Weights of a small mixture-of-experts language model, trained from scratch on English Wikipedia.
Size: 9 layers, width 512, vocabulary 27345, 93M parameters.
Training: a variant of Adam for the experts, 463M tokens, 7059 steps.
Below are experts of layer 2 (counted from 0) of a mixture-of-experts language model. Rows are named router (the router's row for the expert), up (a neuron's input weights, with its number), down (a neuron's output weights, with its number) and show model dimensions 384-447. Each number is 500 + 25 x the weight over its row's rms, rounded and kept within 0 to 999. Numbers have three digits each.
Before each expert's rows: a language model's description of what the expert responds to; "raises" lists some tokens whose logits its average output raises strongly, later layers aside. This comes from a sample of Wikipedia text that the model never trained on.

# expert 10
Description: Ordinary nouns heading a noun phrase after the or a, often before of or in, such as school, station, area, wall, University.
raises: " (E", ";", " –"
router:528502519485494535480545514524479459492523454523498455503536536493435517479481479512460531474533465470571495501493506490484535522499472477480507487532521490499537528495475553556525496521511491
up0:536473524504540521514541502488483484502463465556495511446522518479551475464521466504444516499481529533531481479490444499504495486508498524518510501540487478498531502498538531480498452505488466
down0:455536494458511482509501500530518494467482522467535472535493517513510511481502524496502540474471502468532485512514514463487471514453493483519530496501535501527499453464484473467471541482485489
up1:490494512502514515446524493509474504532486500477456474501469545478486481489522500495509524488574531452476500481504516492466507464494553533544473435489538519487514488466468539557526505490530519
down1:493513494487488515532507466479501491481503504487457526487484484505525456527500490483522501489506518498477519487508480495486536500503487500522537473473522467487511495491541442474508489495490457
up2:477502523495485529486456474505508504493490512460500487499514534510474516508512519531525525487539440479511480470497493476507524505515489514521505459497509482528564509514562517461486486472501510
down2:506535500472520522486565514530511533541512497495529481458478479431480500466510438514479473513459503542526477479512485480533498502509473509500510505521486491501511535518500500486475537531491508
up3:513463509496501505485493514465527520487495496509502496520464485526496521504513454502470526502495491547495533519456485485509457454491515529465476555493507474498476481501526478492521469483516502
down3:533508463486520504508491528516497519463477502539464509533475544496509495498493541520538501520498488474481553476520531486484449492505525481489526515498497506477501540510503488436480480510461499
up4:521489480527509508521481474499514466467453460501514515480521507487499448476444498506512500480528491524481470500497470489562495490475501527502501487545506484489486496482480477495526506514488482
down4:476513528510507499472548493503476563494488532482472477508464501487497516524489503489491484497492482550519475501512475497479534450499518480493496494479497502511486480468463476521515531447484510
up5:500506526468532498518508508479548544522486512482547501518455475475516521488505470490480515499564486498500467496475541507469499463479511535440484508510500498471489490492532499440488520486539484
down5:506504494508524523500485509489470575474507479537470504511503496509511502504498502504464506467485500563472511456461529529506453475499585499519494499501514492483466490498494491519462558482441523
up6:471541523482477489501468500455490476550458478512521488499464572482528533493483512465467522499498487526512506541506501535484489490530498489554478512492504491475515508491508439544477493490478494
down6:442492522458495538449518498514502516481505463492517486479529491521456536512497502454500530505542521502501493514478455516509497492485523476528519539534517515504514519513492463468495524513516477
up7:460474480541496526508466532515506517467493483479493497514500528484458527504539472463481528503495518523490490515502503490499528520537507502517548449504480468462536483469509503548476497511510534
down7:510506489493497539512524492512468502509446478545496482492479519500489474519495507451504522542517503459528524494488476503488519503517502496475483484486492519462514502556524506526456514511521534
up8:548495504476523510537526519511500508481528479515532456523473525488473506506516532507461486519505519481503491511457504513470455493501495515486472515497490519526490492490534533536484494494459479
down8:536465471498523458489530495510510517492488515522495502530500537535532524514535530501526529501484539480480526463492468510493497494465500518505481513501472512501503506475476541479444489476485490
up9:501533485482493494522527504541458501519504485530482520466558472462481525491488449487483501472476502521532462471510516489523489474463479476536532490573516546497539460451500481446513470513456500
down9:495511491538468521492463467478479507536486480477478479506502459457489476529506476509519535474489492491542471498507512497503492503443497502462447453504514536510465453444519473467500483523477494
up10:487533496523533522481458479483524529523508521465483483533550470534487457466509533502448534515505530533478512477498514457517460501532520511513440531488500497490523520524490506554495495500506473
down10:505528516539512488495512522519532462472498484520478505526508509508499496529537468493484508516504502511470503495508536487494494449517541549480517513527535494498490492489497466582517546469484520
up11:562497513506485556464497521491498517496528505495474470494531508493518523457505498544467495480509525520487504484506504509486478526486469505512462480547497465444510423546506518511490475524507490
down11:515507482474474503519463469488521472519465466560496532525528486452539468542544453550491534517458549448517472469507517470522506474466543521460469507479510530491489514512547454504551519519439500
up12:494474487514493490471505492466499499520473474509532490514493506540497521529508499528489502457540512454457478495531466495505524528511525474518482477527469543472526536527540498499505491526494501
down12:471488555528484493528489508481452505574526543509523464483533491507491525444454514499484505528480497469527505505490482481488516528476466506508529517483550472490501506523503515503510544521488503
up13:526453519499506475511496456500508495480527474506547545458499488501529485538494525456533498535514477506522468483474534496507519519522457504521478509523500517511523475497499463496456548495507499
down13:524501490495509496533508494505553508485474474495463491521505520483542504533536483518487505527490497498507518528505509470561496526532522491473501524517511462498538511466484456470506486501469497
up14:486508506517504505534550492503552491455496518545517498447518464504500495494494488541491489489545483510471470519495489473531529487515468506526502526516527537455494499492514487494525496430473498
down14:480500523553532494468509511528493516495525516495522502500487494494520506494501513507468491508559481507510461542492513512508487523486510501473519549495467430490471546465524523490455493519520488
up15:460506486517478497465511477516528466468509531490513505470542488504546490535496502485508489486486514506515500505525527489475519476518470487486497515505478537503475493535513482506472461555490518
down15:514501449474498503485495486485429490488546515486518516493494483512449474431478505451487503500508512476535496486532480501509538506533517509498503503494487489478474486517540524496496548515495480
up16:489515522509497477550524485509490506522502489494493485485504520536480521477489477438505466474509501502497515540475509509440516484490488491500529477502504533528488504509486527496509500513500515
down16:513522486501487483526518485519496511523487492448497476485473512526487483459509512550508516522485530515474523518463481523484482482447521487473473472502514532502566481442488545486507463485471506
up17:481480510490488516492510502525483496546510575480486512504498516463480528502504496476462531485492503528508493480488535506534480478472467516492503504489497478461513504462498528517500524528479519
down17:519491500494466501456527504522524548540499466465522442452499480514479474504506535491534476522487529503507491471504497514505505493496484511492552501483519447494533496490484479503538521498521480
up18:522493498490510572479517467492450514517491494486485466503474530531468469529489490484456491469516528519516538490449524486483562478483527511535515492521498510489570498490480498509533492494553456
down18:494518468534492503488510494470458516472462510480505517508517459491519478480491495516503527485464486533498472485457551506440501463494502482539500451497524516489496499508486516511547527486509523
up19:497526498474490509515482524503532516506533554519483493503519498520486504461491526499419487497497470518505499472484473511507476467472527532534477469555504508540530469507511538492512515482528502
down19:473472525504500493506497476479529525517521498516562470501534506486518492476480511523501519479522499480484509535542471515529564505520422506474515494519542502476458495507502523461490523535510532
up20:511491512491475530475502524504488513507514468524517446503527503463482545488544498469441506525510503495485476449541505465509481582514509441532506459485470528512515492519515473516507452484515526
down20:470490499523466463527520481492528490486478526533467528533492500520507481511506473487493509483450503475486516511468473494496529486488483524523492525509454519435485495488495514492492468484524520
up21:475532503511528482533528504497515496475503472498528518513539499480540501521515520466553486506506468509472453478546503481512550495470522453512561492493533460498467455473517512539475507514541494
down21:476498486513505473534500512498474470460504507466517519512473473544560493519504482555507515539473518488464504517530544475509508498531519514523496508481508528542509514456488524506478483472479475
up22:520488513498511472541540502467541502508494482495481473496479517498512488517562502494521534482505495537500513498496501491521508485520514500575505492488505503495522434478515488479502536475474480
down22:524528514488530520517479515481524535449480503520497519546502498490495493559490494544551505519474491473517503517531466516507511539498504492486491531501471449477477514524533468532449497512488481
up23:514504482508522519468500510569489505494503489456504525499519525498436507499511479470485523487490482520526502519494452515526458479480484480480508506547492508483475491508518503542527467509516506
down23:513514515493487502492504518479518489520473482510505508500480507517503537478463519514531521510520526503495444494470515456496515483460537474485546515509500482487498509502467493473512504527508501

# expert 8
Description: Short letter pieces inside rare or technical words, chemical and biological terms and foreign names, as endot-hel-ial, transpor-ter, al-k-ylation.
raises: "ators", "ity.", " Height:"
router:494508500485480492489516476484495496477499468490480467484519543495478470479501499498481532537498505502519464492488476517503531491495545492475532516518507485535539476525507531536439489522453491
up0:506500526458490524456511438477476522550521463514479490471482496525489467520534463507492530469525526492485509477517464535445505553530514492500526486488538478503544470500515501486491512488518506
down0:510456541493447471496525472478522538493490489472514497474510494494437453480492514509493513536493509521449553518484476491502488495507511446488461509515485490533457527488515522516464527560561571
up1:526491456545493516503503513502483555475522504525470493483533476498454541500491481529472476579485523486532477499515532503532477505477477435478493488509528494505474479477472506496513534432458488
down1:490528506537490500509552457481552514486508483488503507519542464498510504545491481499474490446452462470422469509481514490510495487504496466522463460437502510489508477496478508524469505526508505
up2:513527501487554449539516472457491526534526503492486466492494487475447487480523465516531511526529495445481484508469478494517490487508499504517531511515514490487493535515496490499461492473523503
down2:514511508489456484490490497490514457445478498513496522487490472551510531528543481504449504482510505547468505482519529499515516547487473515490532488454501519517478510477514528562523541524474527
up3:500461520450523529548499470476502518502509510511470510444502454472474530478541535483487503525517518513481515469486443524539506508506457557559522533532506500523526486478502535515475528494505451
down3:548464461442538518489547505488487466502499458498516490485488478530486528483509553525516513497502493519510495552482502517518482499510474496479553523519471499498481518544493459509498510500511476
up4:534472499484520465482496475481569521500537508544461464510530476474434460508510467489494513482522513473480506504520491495499521475510513535515474502491509523538509500479491482549493443459502478
down4:479477490508506548544490510488507509501488436517514511489585490492541544527464516479500511456511492473545530475532500531494539508511530541499473495513488487496487478485482482531507474522521496
up5:487510515505498471439496494484507528491476509532507477462488485489484543498512527470494528495512522495471495479510483488500576537498511497520555491531502456502533492502506516480497510510508503
down5:485513553508518496499548548458491450491499511561483490498495500528483487541471456496494501473507520531539510495480512497529528499517464529463522495494481514480488509545509457484514555484485497
up6:509479457477490537488516512475480503436505514448522494511522507536503465479491538513539527492515506466498504525504498507474491507499473508500489532533532466491494523498526493513515487482501493
down6:484508498459519531509547523497496521541544465492496505537524532505563482497524520484475493476466491502487462514530507449503491497528529518495459520451495508525473536496474472476496459490487540
up7:499498549455524486476502475495487500475465477519479501476475494495500476502515522515510514512533493497452519503469450472473506513523522476466547465535544504506525437512500487523481508519495513
down7:511481505529470501481466511494466464447517484483559507495565465482536452523507518535487504515481540494516484502482448539485497472519497473528463492505464489508505482486455501501527520484494564
up8:510447489517520477532504480526473514499516509462536547493491488495530452457541490535538478482504488506496518490507529512473477487469511489511485499478445554524484526518475511470487497515507517
down8:502492488547510460485469528514499498527488530512530460519505524506465530485471479479521472465519462538500530489496512477513465430513500474445527519465510491494543491503497517506453518522438509
up9:545500516519506498536508482434509525513492483493487464490502503521509455502500527492515511506486509491459515511568458513501560494502485503562528483511484494500470513495498527542515518448518499
down9:454451489479504487528517474534453478475501521464432451549497516548494509496535468517524518506503523522491534537527519527515490484460470485527460478492472497527481443491514503464506503534501533
up10:525473529505501502477520488484533509484528514521509497489507525479490498488542537485528568460526487523536499533490509538469514497485544514540468571513477471548559490504465480528510501459501445
down10:477525510528516478554504534484524493472510522531519480503521508512487565511511476540507489479531531506506547492465526513497497522517537461484506482523510498483470483486528476511487496468481490
up11:500556485520512501506510519539471517501462494493501501565435483542495502539496470471475481505511486503516512505507500512437490515488491504524479494499554531471502469532516515528477511522455494
down11:450492522446486444485493499491510493482478476530494498468532483488499514494482470502481490497522504464499504509488460478505480468504482521551504439514534456478482556479490513483525490533489501
up12:505486484537494479486513479473530487488531476479457488520484488498513513505504506468504509487492572468479475451517453497498505485490519540498505529519484546476471486494521492497465485515503497
down12:464535573500536527519508462516525455529467503497488467535488528515482497530512503508485503527513495531510512484466506461519500509531496522484517505481480469506471499537512535535497540482525485
up13:495484475485490469497518530507509497455505505513499499507512541523504501502499513451498508505455516491489498513470493564535516447494504527506492501475513494516502521508542481474429474478499435
down13:499502471513504510517499494441502527496531539513525459530537492547499452460558528479520523459502508455486529474541513507499490491540524520526453546502482512556573467473491508505492471466464487
up14:532523472497496457504493520485485514527533481563517483489518478513504477472499435499465506539479467500524486492518556473471490444476500533537499508491502510534510480522502469502510524480496521
down14:510509468485481457520509463489519490542533496477511486493516483456507504512504502505490497472491472485480495502508486537470513531498494494502518507493488515528528518501501503478475512499490463
up15:508480487488478519464499476487524502520545462512490490519523521548488509533470512471522519510534466478475468506509518466547468486471519511512467499509499492518483465465524492507469529499523514
down15:475524505484503490510531513519528524504552534485494492518495520466447547536492538507485520472495473502517459461470537499486466496504525520472490482515532491495509515518499491453493510498485523
up16:452499546514529496474475470508486503530520501505512514426464491513518496530542497488474519553520519461499519471480461486502473506445530484538483487529491494485475465471542511484491519487443492
down16:508516507476518531510516502495478496507491509481502516507527490542529455459463483505472486444481513519500493505473526443453510521489478513527479500493514538541518502503502477495471486518523536
up17:506499505580515480487480492456536487503471511489471490480475545497498464464521470527523510504452474514544500487463491470505519502536494496536545490523514443477491493468544541515498459476465493
down17:463500496532472502517561522505452516478507495517463504462495475490498503472463495472479510510539482509544516490501518498452453521506466441478503489493495492524503505494490491504531518482494502
up18:501497514512524531536505495508506497518445500495501533508470531469540465504494508514535488474484454530464520511509573559501565525530498524491510508484537526485528522490514468500520479513513494
down18:523522443453529488523481510505453451500512438513517528500446509484517478568497529506536477507467511502492507547504460468495510560477514513502510518516501505460502512526505556500422475519491495
up19:496497484493550461521522524514503511473462463510479477545496548496458470473524473451474539513499482510472488511525464486531581495545511498477517501515517531503529448527521516523467492481541510
down19:497491515504378493505470468491517502508476469505488473500496477541499520523523487505463488528555502498493483537509508489501519519473501503472497513511525504521485468486465519467526478468525597
up20:482491507534519482472520516517527535496506472522467471506486523543442448493516507471513505513505523532464460532526489488505518535520500473493550494507520484473486432512536520522441489514486494
down20:490473522509393490531478494500490512502485457502497481492491490544490513505515500519485490522574527520519473527509504493500492537492497488497523519505523501486496475469466541487516483481509616
up21:474474508470511504492467495498493523504528534506520439534528508497526506512488513444501550485470476475512496497504479511526462435496491508503465477476507472507495482487512522483440523486491505
down21:472505534522540522511487504506496544491536442497525486533540514476524518522457485495530492484488518533481497450516490509508513516544516470502531493497506479493533500455515468499458485508512552
up22:495477489510513512495495514458455517484504476522482489539472485490505509495490513541505496456488477507442517472508483501497506520479482495474518491534497498532442490521511503484479458505472538
down22:478491560471506457510482524462470505491524477477509448495454485436479470444539509503517503487542545509501455448522552481527471488500501444546519521492512508453525509459505489477531495520454517
up23:491488496506527505543490492478511481553491529520468485475528473524508511491508493478505515519519494492504511471513527459506469501477491544554475519499483498506469487507530448521491465472504510
down23:458479541501522545509467515499503507471460512501491479511536515488522517545506473458477523524512486501508545530485493514492504472476524526450534547472514518526475475510455504531508488460507494

# expert 6
Description: Capitalised opening pieces of non-English names and Asian script bytes, such as Ch, Sh, San, Kolk(ata), Bhumib(ol).
raises: "otte", "ott", "uss", "lin"
router:522476525534522510456515512473506466512525505549466450495513511494517511501510463526457502512485476507521469461491520481500499510470471518512469458495516506468505526487506514552482466482423508
up0:497502484526468494520465452476510498515436472500514547498508506521506504491491544488491511449509517472437530519537505523463483497487490491459528510483511524485528492485515497522521536530503511
down0:535558506529485469501450503477504482488464487543494506566527524517474456472506496473516512448488486506522498491502528498510498473501487464495459469471507508508471537512484502510538486500496505
up1:496448494470515538506555495477491538465507489519493493515554487449463493487487480505460520463511517480504470498516523504486470506471528463464501466519475501499500483491480495487459433501475561
down1:515480438448525542571500502496504511508548543495494494499495522495480534507497503472508495493535502521520469505515514509494445544528526468496549493555458483512468491477533467477490461462521459
up2:532503480488517503505466494462492459477479497488504514500486488529477530514460524506523515500520485511472537507495461535496495508505515483494492504548472494525452485463548504489453493495447500
down2:476492500502490507497496459483484518528521490471494488484520499527547524481520506467492499435505504498538525490490532531506482469488500529512457483482522484524545461503493484489531503433520515
up3:510476502501532492533530476503511445474477502568480542509512490563523520509500484502480511475483521543507503507537491540500501456451472474503485472497548510490518509502567507521484501503502451
down3:550527525504503474511537482498528508532530510472497487485505493525515504489505470477501529536515490519533468505483414482514515479486485492506497513456483480484494481527518515515468489532530504
up4:523470502528525498502517487500534537523478520449485508472525463458495453474508512520543521530504536505517496510467492502505525489503519513506521491559510454493493458521504501505463493501493503
down4:498537521529514503506496509519473524474526526514504491476504476520526506516524489481507484487479573444494474489512454498497523512489503511497476485512482510470482502510518501486503484516496496
up5:504505525522497500469463510507531506516562513489484478502500507515512487508473501435491521526523464501483452516480518458511520489492508481441532509494487536503475507452524520522522508527485490
down5:502515551495486538499454488484523474494482513481494449489479505501526460557524513509555521519509473542497545519505514483477500485486501505470492481470532491512481526502511484532519529463541552
up6:584462481476493512468532460494490513520517464466509512502505467496495469461491424537469495506505510526516481506483476502569481482559523470469469483506477506472535478525505505476499511457530517
down6:530529489489495492557506552513490521529492500541508472489448524464473476492480511517526497486488490476494518494513506513523501535522468473513495468516469505527522502514521457471496549541525534
up7:535530471518487477516486515436530485443514527515503508495523474541498508502567504535505498520501477500481486505475498491521487483467454524488474469524494464459548482488544513530488464480508493
down7:523506480492505560511451470498481466463530466518503458510543516525480486512474487472502513434522454450485493486503544503473568507503470533526473514482517469501496526480492509504488485514450485
up8:500498495487530518503525509486499512509513501489529558512498472452466521515430480534529490479495497490493483522491495533488536492522508511513509470538525495465524451490496499549487444531464535
down8:491490497506479476460455472512461546452440492507500501512473463506492522543499473513511513472516519480547492527504547497519520428506502514506499487504492430513473540486464539517486506516542498
up9:503501479480506484477493529495480515482502551462509512539468456502510516501513540511448489485484515478499503505535486490508511530499514546526481504532509486518497487496500485478509484539455497
down9:445499508541497514477513497502485500473441466465505493480492506481496466558453435537477512536498491485481501518458512492447551462466514480521506519468480519451499512507447521495495475503495494
up10:469504505493528478496481489501438495512490506552442480519537461496524493451483496504505486498513462466454460523487484501528468467472489482514543534534432506467535511502461462502489539506507526
down10:511508546499481447491487516502513505496472498465524529506530486559467479488549496538504471500519512527505531524494503486480502471489511519549460514493507531542555473498551543508505494534527502
up11:535475460456494494459478491495559536468510469475486477481514492514494474514514427495473484507472451472505477520500538498502527512502529519470474465492523503494501496569455492481488490513451548
down11:516525464430507501493481511485487482474494472506503510490479490506520477508506469462543506514527508475465482524495501496532508506516514501470530493493530513545484497529451494463512467497506527
up12:526503479476493500522487474499511487517490495495507495509449516531473458546490512472527534535495500510509490506516491528512519530513514535484558512481549492508463485552492498531473553533452486
down12:504472523468507510500536490487487479589504512503523528505489486512485512497502512508536522473495493489515496533527491494542499469501497487453461478521483461530495497511495526524509496453478541
up13:468496515475497528484497523496463493537487485477496503465517518493478524498506528538506515488510479484489526510541485510507495539523517530509478481480520504522497485500457506497467452489480494
down13:543494399483520546442483505508539472498574474508479530523478495516454487521503518498576506516469489492507518542546518477549526517499502535502497503503487493511536454458498527490495517503483488
up14:486520446533496553538524530488485524498517513483486496489529522506464487496535516493493503514462545482501519481475453507512472485480488527489511520482449475480511501506476520497507492498457507
down14:530532506526493475486511469481472500526488517505491519498507522499466535466493510458507523507484483494439473482478461527500524507524528444463545514547508506485471534507473511473499514494508521
up15:517520537472491480546515504496505505464479462541507516559494497510501516530481479483478516479550562499477533505511504505508513488532504480455537468502508508509492511453496502526495469491498524
down15:518474512552467483472500512501528460484516489545535464485443530488529502500557515480475465502475513463502504492468434446481526495528482528494479513511512544497528470491472509480510473533490500
up16:523513496508479508502496540493504521459482463504525501503506488501497532440538561497480508486499528545492551537514456448510477557535444471491465508505502492451490487564494466479466498512513463
down16:489500510542486520485542494487507557478521533542496491534491478498487518505491498457477484512477513430470509542507487493528550480525476463523513509531507488469495483530510459481543507470532489
up17:535479480502515488526524513521525483484526501525489494469495532503512461468507539517489524508517482521483451503488508502518491492462522499482525497529501511517536492480477539512529473519520506
down17:477522452488491485483458508496456502495569534520505466502468516525503503501516570525544511480521488498469494477504468513546514524539495478499488464534489498476482541501507517521532470516524521
up18:471527502500530478505487481480513504461519498530499479485502509491501530487517506479497498531506478467488471493492485508483483479524483494497501512587506508510471527490494490487488486466535507
down18:514486500518481540470467473461542476451462516511524522501480522555509508501533478488503478502506475499502493472529507497471472452520472522510518545513536521496525537484501461534499506492494498
up19:529505523439505530499492488490527488489500488491524505486504521479520534549514516529482511473474512484511460482512492457512517481478463504535522525569497471504509528516480497513501475490478462
down19:494530464504521567493525504501508495486533486456540487516491497498548428524518479531460491485506486480513561475527530484568518485538497526525491478497479480470474537480498448490488484466514488
up20:491513520501497507495476498485491478469492538518515508502477533456513476528498545489511513515484498451468491487472505498489477482506540568538491508536518508450475516473565512498511484478508516
down20:480517500505512472485559493521501500432511525512507470485517469541481466457476486513496475550473520523488481534491490502474497460476504523532494513517508477562509484518481495493516503531497503
up21:467522523502520469462463470469481527541485485515508453505469488502525509454497526503463513519511445490526451512517502491526535521503518506492532507485510491500479490495516470531526516516496461
down21:451469511512510499509503481468525530498503535500482493524533511504489523471505470503504516491511508526502498504494519503479503508495526495497563527459504468507485528519504528534515482484522489
up22:513481554529483486531510503472475498435528490477467492513507490549492536508498531520501506488517498525486492475513470523484500490488543504549512450464470500469502494494562523434484486502551495
down22:553513522530488456477503497480499504477525535522478471483452500505481493506479485530493481477492502499546513491460495442453571526509501505538533508492513509507524534522520523505499498499468528
up23:493494545502493537517501504441480529472501456511490489520481535472496501481489515503464509536519467530527508551509474518527491567537477496494499482502512478498473491504487487498468471527488521
down23:511494494525491487516520479491474495471507541481477481486470484524474493488544537529531495489473482451483470489562506486547483511551515505504517508490477438465524517506500501521542518539549531

# expert 30
Description: Single letters opening lowercase words, such as d(odge), t(apes), and newlines ending infobox lines like Genus.
raises: " manager", " agent", " loan", " Apps", "iss"
router:511495518516559511479502485503513508506532417518444481507519541511526514500531500489483478480472528479499477457514511503545535536483505531488492459507470470480524500449506496508471485476490475
up0:475504554506501489512442532483462553460503488512474499497487487486504503501475489470525494516490469489506514489475485489485534492512492516478549476488482540446467541472505475537521481473555497
down0:527494496529521517469490495492508515522506467568489540498477560468445492498497507454525475513518482486512482514538522497520515517504464519468504486528499530495494507448489471482502492480466519
up1:474506524461507458492536512468524547492577504490489482518476509479473456468539481485518541530567481473523484524537479536521468508477473468476482532514523538495491494496505536483485476504507527
down1:475514484546522459562475492511477558503508448480503520516519523454448478475483547495479509475470465478540490515467488497561518501518474478458477493457484448518501522480482519485517481490485517
up2:511514479490486512464470487503492532549512493489518523525505469520514533483537464504498529513523496458465509527495509525532500528530505506542498532474487539473513470518511484513474506476463506
down2:467502496461529516525504524485509502502520495461515508476527497484548492502522514500538508508498525520491541524490492524537491490454502483531510518547478486523499501502490484540513508475513464
up3:486488493466500507482501513531493475493513435530504502457543483500465484515520494511479517455511507540517471532479526509574537482495506465516484502517514507506507464501525516497470497539489497
down3:517485514500527519454515509514530529477491500535481466481471463520500465535498511497499492453511465511523503513540482480517461525464523478467463489502508468477487563504498504493503498476509470
up4:512464480528511519543498502510477507440472464502452476488539495485490512520450504541532509534532501464492473515528484485505459547454551487475538478535554485515482496507511463493474512494518491
down4:490501468503499503459490482473482536491500480454499505519522535462506467477509516476476506498519463500515498512497543502544493522470541475491505479530518449506519448499511481516531457456490515
up5:513491553541520505487543504443526536484495467498480477446536534537477480540498509457508497434490526489531489458484490452495533447503525468492545521514511483483523523522529524513495512494483508
down5:505532509491463459513469500464469526526511517477474460440483481488517480480481504428491501514507562520435481505557531516436521524503516512517540499455534503499507498475506505504493503473535568
up6:590485491530465474488540466503526482465550527462508523533502455507498496470521450513506532484507516483508476479467505449421503508467504525456477506481502491475501481487475487509483483483493502
down6:537506443444529515510491515482509455476514481532531476515461486504490494534483447465517519487516544484484447510497552510509476556505488508488513507543485489485504504496485476538471484492450499
up7:514507476476530461499479489526486532434533495508463499466477454492502478509485493522499481515508523514423523471512553517548502528518528505514506515583493544516554485496483516505468511501485490
down7:507516507524518485525482480504528529460479496495530476496538463514490511496446525499566553520520510513490501481476552519507478488502500478469496506535518495496490489495465392531490481475527543
up8:532513490491524448530477468464487496471500560494502507545480516513481515485497481498474512507516502544500471487465478474538517508536482429478500508500499484515513542552505508515522483489522530
down8:501508447464515506452508512518497498512512501483508532508467482508493518482516497503501499482495459504548517486493500504543484497576497482473489504510503467483498462437495531532511492513518499
up9:523463509486527486467497480484485566496487539489476542494463504460514518494513521480463516507489517469528469508503519470485511505516487537538523525516567460446531479482537487482516484485531478
down9:480517549479523514494474523493484512508500506453532519517490476463469509523489535497499475518502480456521482523506515523444474492525487503452496454491505445517524484466513496476501497505505503
up10:549492524463486514477460486491488528491514538497465492510482462460449522498495456482525478524465478502476506522523448495546555518478528498499528469472515448492498489475483521481488509516508498
down10:506493459493505473458505463489516491515486473514464505511484468537476515515548472494494496471521475501511535488488520501531475522491500514449496497496499495490476467511516509466513558539471511
up11:527551485533492492499542544488489477487515489509509492524503552442466506499493470519496502499493483538489517502504455505479462496492515484502476488493559516498536473511485537510513486458532460
down11:503523514514508459489517503441474472521455436491497466474508527523497485514499508566509510519523482498489468507505461485504556498466450528526458518502501482512486511520490531532482491499532503
up12:477464502473495471514496503511467482459454491550510517480508444484509486508485506536493496499499513487512458513529490455505503485518524486540443473487457524561445515491522506466517500574521506
down12:513478513540510524480481492517471496455492469485525470478485487501520506520489494546504523559530511553493484507526496492494491562534545489446475525553482474491483501454492514452558511469522528
up13:506497488495532475497500499470511467447529446557510455544531484534481534476524496510505502530514504444542523506532526520467529520507480483505488495509524555483515508530506505468490510487492495
down13:448543533510483430501519501489446514531485573484510515472484519541472495485491483473477512525507526507487492473468496495502501484500480485521505504494518526483509521513501538450523471487540499
up14:516496485505518487514497458485505506485487478506494502525503493461452445474500482493476507523517516472512516497517514518520488501515471525501513514548508512544512492516493518516493478517481508
down14:500481516514499512516500531477527484497524510497489509476513521474477503465511494511503545464478490512495528510484515526443497483476503539460489473534474484516495511514470499537464492516499510
up15:512515470493529502516513495463455553503524481502484474474482489502444486467545506467492526553495541469528486515527470531512490539463465494509494521512472475497513476474499495511493483509509477
down15:520513548532495532528534492475540524542470490525505478517521516481511473528485537515548475509459553519537480502513459524465463447508506495534480524484457477517470530520474507481472479508520510
up16:492498503493506480541511481442521513496495482543464499468526487520479481507484531502521511494513439522496494480516475482469508497441518534506504477521537467484472485522513500466487485491496470
down16:514525520519444506513446481463488522495497500520477477455513505494524471469475487455499478557536509497471478497552495504490509531523517502463520531502511490512512482505506477508522489462554553
up17:480505506514509535525496517477508472527459469486474495493507507534479537498535498495478478495529487517496504502495507481529526500543524498476494504510483466514521440493511516511497483531523495
down17:482529494484493499488496480496521513562540510482513489446484487466513479486530458511496481476455524552467504516507531521512464515506484494522461481505520483470511528489476531548456515503478504
up18:493487455492489493452505457508502507517560442503509472542534499501485469535493480495528516501488490498499482503490495525508497523485494506459438487509465480523511424509513505511463547513496458
down18:510507480504512521533552526515469489447509525504511551486490512487547482517522513524485497511534495475435498473509480481543535495497529491472504547536515489509533485502523486526489569461513490
up19:477472495500487525472495485499491471496482502486471473517491473493449485498479476501480459467492526501490535501485489515518503523500534498503557498490493510492489518510553522480483511505519501
down19:516466504476501500432535503452482488496491488530494504517477529514466495474502481520516514499496446439465452510528514459466482487519463575478554544528510501508502508545473480511516486470473511
up20:496485484519507497436498462513501486536527513553498486477534538530474456540558477532488510484502462470521531511509489526506529469522483498511473473471490465535486515473547485493508493504479544
down20:514498495507505479514511512475516500489519508525509463476474477496494500524508496502494476481506491500503487479506530489471475488484476500556534476506523527496537531490532513526484524478509488
up21:507500535494507485494482499507487551497552480496500471494530511506485552463514488506495549516516490443498482515471493511527554478512516469563513505529485493493505484485474482500539543516518480
down21:493514507466461510490498517474492516480478498515493507477471518489458522454482521469505525502518528525562515493511555500502535504516489470485502517556549500508485437528526484511535459468514514
up22:523519563486516504512496531539490539508493475555430504504503544518496527501526498498433492486513519459486461526478468471529551474506517524449528497502500527437473538458502457471472510520527494
down22:476515475524514466515509488520486532491514508447482509537434536577485518531539517490503489487485510501512508501513494538566467486494519491485521486537465549520488516531489500495487489519486491
up23:496502492488493489508474470495490503503518503528492557465514481531512514475507491485501497496482477502493528464420475538505472509503488511552520489502499479527464479485545492509520495517486497
down23:483499501468487524544491510513492515482512501532486516485449505505495505461510495461493523482508519559491525529504467487533528554484488475475495507477515541490518480510520475484491473502474529